{
  "d_shared_expert": 256,
  "balance_bias": true,
  "norm": "rmsnorm",
  "norm_eps": 1e-05,
  "optimizer": "muon_variant",
  "max_grad_norm": 2.0,
  "batch_tokens": 32768
}
Below are experts of layer 6 (counted from 0) of a mixture-of-experts language model. Rows are named down (a neuron's output weights, with its number) and show model dimensions 128-255. Each number is 128 + 24 x the weight over its row's rms, rounded and kept within 0 to 255.
Before each expert's rows: a language model's description of what the expert responds to. This comes from a sample of Wikipedia text that the model never trained on.

# expert 27
Description: First three digits of years such as 192, 198, 201 in dates and lifespans, plus the article a and some adverbs.
down0 [159 112 111 141 142 119 132 111 133 143 139 179  86 132 104 130 140 132  98 127 122 129 150 124 146 137 139 124 114 139 125 100  82  90 117 141  92 157  79 121 156 170 114 169 154 119 104  90 136 160  94 128 141 110 137 150 180 110 129 114 117 111 157 162  73 139 118 136 129 142 132 197 153  92 105 156 136 161 135 130 111 107 100 135 111 112 122 115 171 147 168 128 123 110 133 162 126 123 143 104 135 130 101 100 166 119 132 103 130 142 154 129 152 143 119 115 113 101 135  86 121 141 115 150 139 103 139 116]

# expert 15
Description: Middle or final pieces of ordinary words and names, such as ap in parapet and Minneapolis, ing, ed, plus nouns like art, stone, painting.
down0 [107 124  81 153 135 126 122  95  98 123 123 124 178 132 185 124 110 146 143 156 108  94 133 119 144 102  87  94 123 154 135 109 138 101  99 177  69 149 128 140 124 179 135 122 109 141 111 115  96 110 106  69 101  78 113 147 123 133 130  85 152 100 107 150 117 155  99 107 110 136 113 180 125 100 125 131 163 110 102 111 107 122 147  91  99 144 171 148 161 142 140 101 147 142 187 124  49 120 102 135 123 131 148 146  92 112 130 109 113 144 114 149 116 135 114 114 127 112 175 146  84 137 134 118 102 109 134 116]

# expert 37
Description: Colons after infobox field labels like Family:, Subfamily:, Tribe:, and table cell pipes | in lists and tables.
down0 [128 157 126  86 127 125 147 112 124 131 157  90  68 146 119  79 126 150  95 111 173  98 157 120 121  96 133 101 186 119 147 110 124 114  83 129 136 126 150  87 151 133 175 136 120 155 114 141 161 122 179 146 125 136 108 124 133 134 143 115 127 121 161 131 138 131 158 132 104 118 139 111 127 132 129 108 143 127 137  82 125 118 120  92 117 133 152 125 138 196  84 129 106 172 114 121 141 123 138 129 141 160 116 152  54 143 103 122  70 149 102 166 174 103 111 130 115 122 158  71 119  94 120 123 132 156  87 158]

# expert 10
Description: The bare space token right before a number, usually a year or date, after a pipe, comma or month name, e.g. November 1987.
down0 [122 143 143 146 157 126 101 144 140 154 181 128 148 100 113 147 110 164 131 112 118 104 113  85 130 126 122 120 103  94 125 148  99 114 144 152 134 173 132 168  98 165 123  95 186 208 112 149 136 152 119 105 130 194 117 131 161  99 146 110 141 139 130 126 136  84  90 105  63 120 117 134 139 106 169 107 143 128 126  76 128 121 107 138 165 131 168 134 118 101 129 136 128 194 148 102 150 125 160 125 130 132 151 118 144 102 139 170 118 119 145 132 147 126 117 160 113 149 157 140 136 103 140 120 119 132 154 160]

# expert 0
Description: Nouns naming creative works and media, such as film, album, novel, television, plus word starts in episode and track-listing tables like Pro(d).
down0 [139 136  77 126 136 118 194 123  91 122 131 153  84 129 175 123 105 141 100 110 130 140 105 166 178 136 139 108 145 125 122 140 114 160 117 147 113 144 127 138 130 135 118 147 135 148 124  96  92 116 147 126 114 140 162 123 120 135 112 101 120 136 122 102 110 148  98  97 135 151 182 143 106 145  94 124 140 146 124  85 148  53 134 137  82 150 155 118 134 147 119 149 124 132 131 124  94 141 150 118 118 120  94 128 108  95 127  86 103 150 130 140 129 149 145  94 146 153 126 132 120 128 140 133 152 115 123 160]

# expert 9
Description: Articles and possessive determiners before a noun phrase, mostly the after prepositions, plus his, their, its, and possessive 's.
down0 [114 160 131 109 104 131 157 121 114 137 127 132 115 127 123 133 196 159 138  81 162  87 117 118 127 159 126 137 111  83 156 168 157 159 139 105 137 133 145 133 141 112 164 107 147 144 100 156 108 138  84 130 136 137 125 108 121 127 140 146 116  94 183 115 182 182  84 157  96  98 138 104 152 147 114 137  94 122 152 147  78 127 125 114 124 133  99 133 114 102  82 144 134 149 117 150 112 125  89 149 148 122 129 108  71  98 177 161 166 132 147 144 162 122 184 162 137 121 104  99 127 125 153 131  90 108 136 163]

# expert 11
Description: Row and column labels plus cell numbers in election, sports and climate tables, such as Majority, Votes, Total, Career, percentages and dashes.
down0 [122 121 156 154 147 165 132 120 143 133 108  73 139 114 147 131  71 119 136  84  99 142 111 169 145 130 123 184 145 161 108  83 128 128  73 107 140 121 144 152 117 139 104 139 151 143 147  89 138 150 136 105 146 151 134  90 132  94 134 110  81 131 205 182 124 143 132 109 107 138 136 106 119 119 153 123 125 110 117 128 101  85 104 109  89 139 119 115 105 148 119 149 110  99 163 105 171 145  75 110 130  86 127 103 122 139  92 134  91 148 119 126 137 103 140 152 153 108 108  72 143 146 117 115  67 107 173 116]

# expert 32
Description: Abstract or general nouns and their suffix pieces, often before of, such as version, order, case, poss(ibility), -ation, -ency.
down0 [129 124 129 125 132 142 100 115 136 102 129  94 134 110 133 172 140 145  91 115 134 103 141  96 146 145 116 106 123 137 116 112  95 125 137 130  77 153 121  88 159 152 110 145 131 140 141 170 119 146 121 170 100 121  92  96 142 115 112 131 153 137 156 125 168  60 139 148 108 135 126  88 130 124 118 145 110 182 110 137 163 154  90 109 134 143 120 130 134 145 112 123 150  95 117 157 108 135 138 102 167 145 158 161 149 144 128 144 121 124 154 132 140  90 134  85  96 147 130 109 144 125 110 150 133 101 122 127]

# expert 38
Description: Numbers and short entries in pipe-delimited tables that come before the closing pipe, such as scores, points, vote counts, country codes, JPL.
down0 [182 121 147 160 155 131 168 105 151 121 121 148 111 106 125 142 142 107 138 137 158 172  72 130 102 108 146 126 127 111 105 137 136  98 131 150 176  92 179 117  85 133  89 177 123 129 137 107 124 120 108  98 185 120  86 167 134 112 167  94 104 113 150 137  97 133 121 143 122 114 115 162 139 100 118 115 139 155 156 154 153 177  87 172 132 133 135 128 124 123  77  92 150  87 119 106 149 103 104 170 124 110 117 134 150 126 153 131  85 114 162 149 142 146 149 115 109 115 143 120 112 160  97 109 136 136 122 138]

# expert 35
Description: Commas in prose, place names like Darwin, Northern Territory, and thousands separators in vote counts, plus ), and ", variants.
down0 [123 123  95 110 147 141 119 125 115 124 121 136 106  76 167 129  98 148 116 165 126  94 112 116 138 157 171 138 154 118 133 127 123 143 161 136 112 117 137 107 134 123 186 145 135 131 107 157 145  98 134 107 166 117 107 132 130 191 122 143 130 117 152 113 113 119 141 135 125 105 144  96  88 179 116 124 144 129 132 128 152 112 127 133 113 175 147 139 128 102 147 108 154 114  98 135 120 127  83 128 110 121 124 171 140 165  73 152 127  75  85 146 135 114 114 128 123 114  85 127  92 147 122 120 142 133 151 134]

# expert 18
Description: Common adjectives, determiners and verb or adjective endings in expository prose, such as such, local, public, -ed, -ing, -ical.
down0 [159 133  87 116 134 160 105 116  85 135 127 111 178 121 102 115 141  89 134  60 155 112 106 115  96  97  89 127 138 121 122 142 101 100 122 136 136 109  97  92 107 141 104 108 134 127 114  83 135 118 159  28 167 155 122 120 105 125 114 109 175 133 163 129 106 124 146 103 138 122 162 145 105 122 135 128 132 124 139 118  98 150 125 148 117 151 131  96 142 115 131 110 126 136  88 109 149 139 125 114 100  99 148 133 141 143 120 122 104 110 159 125 116 101  75 112 136 123 136 154 154 135 106 108 116 164 106 127]

# expert 3
Description: Pipe characters separating cells inside wiki tables, especially after numbers or header words like Silver, GF, 6; also semicolon-ended dash cells.
down0 [125  96 153 121 119  97 112 129  76 145 136 148  88 109 170 137 133 138 141 180 132  69 154 151 115 149  98 118 122 152 144 127 140  97  94 108 119 118 171 130  92 104 158 138 132 135 164 144 128 160 146 130  91 149 142 146 114 148 160 145 141 122 126 114 189 153 164 159 156 139 138  90 121 153 149 128  94  94 159 144 147 156 123 141 134  98  74 118 144  98 127 160 102 113 127 141 138 138 161  85 125  86 140 114 120  96 145  97 118 130 121 102  91 119 145 174 150 130 134 122 148 137 146 149 130 108 130 109]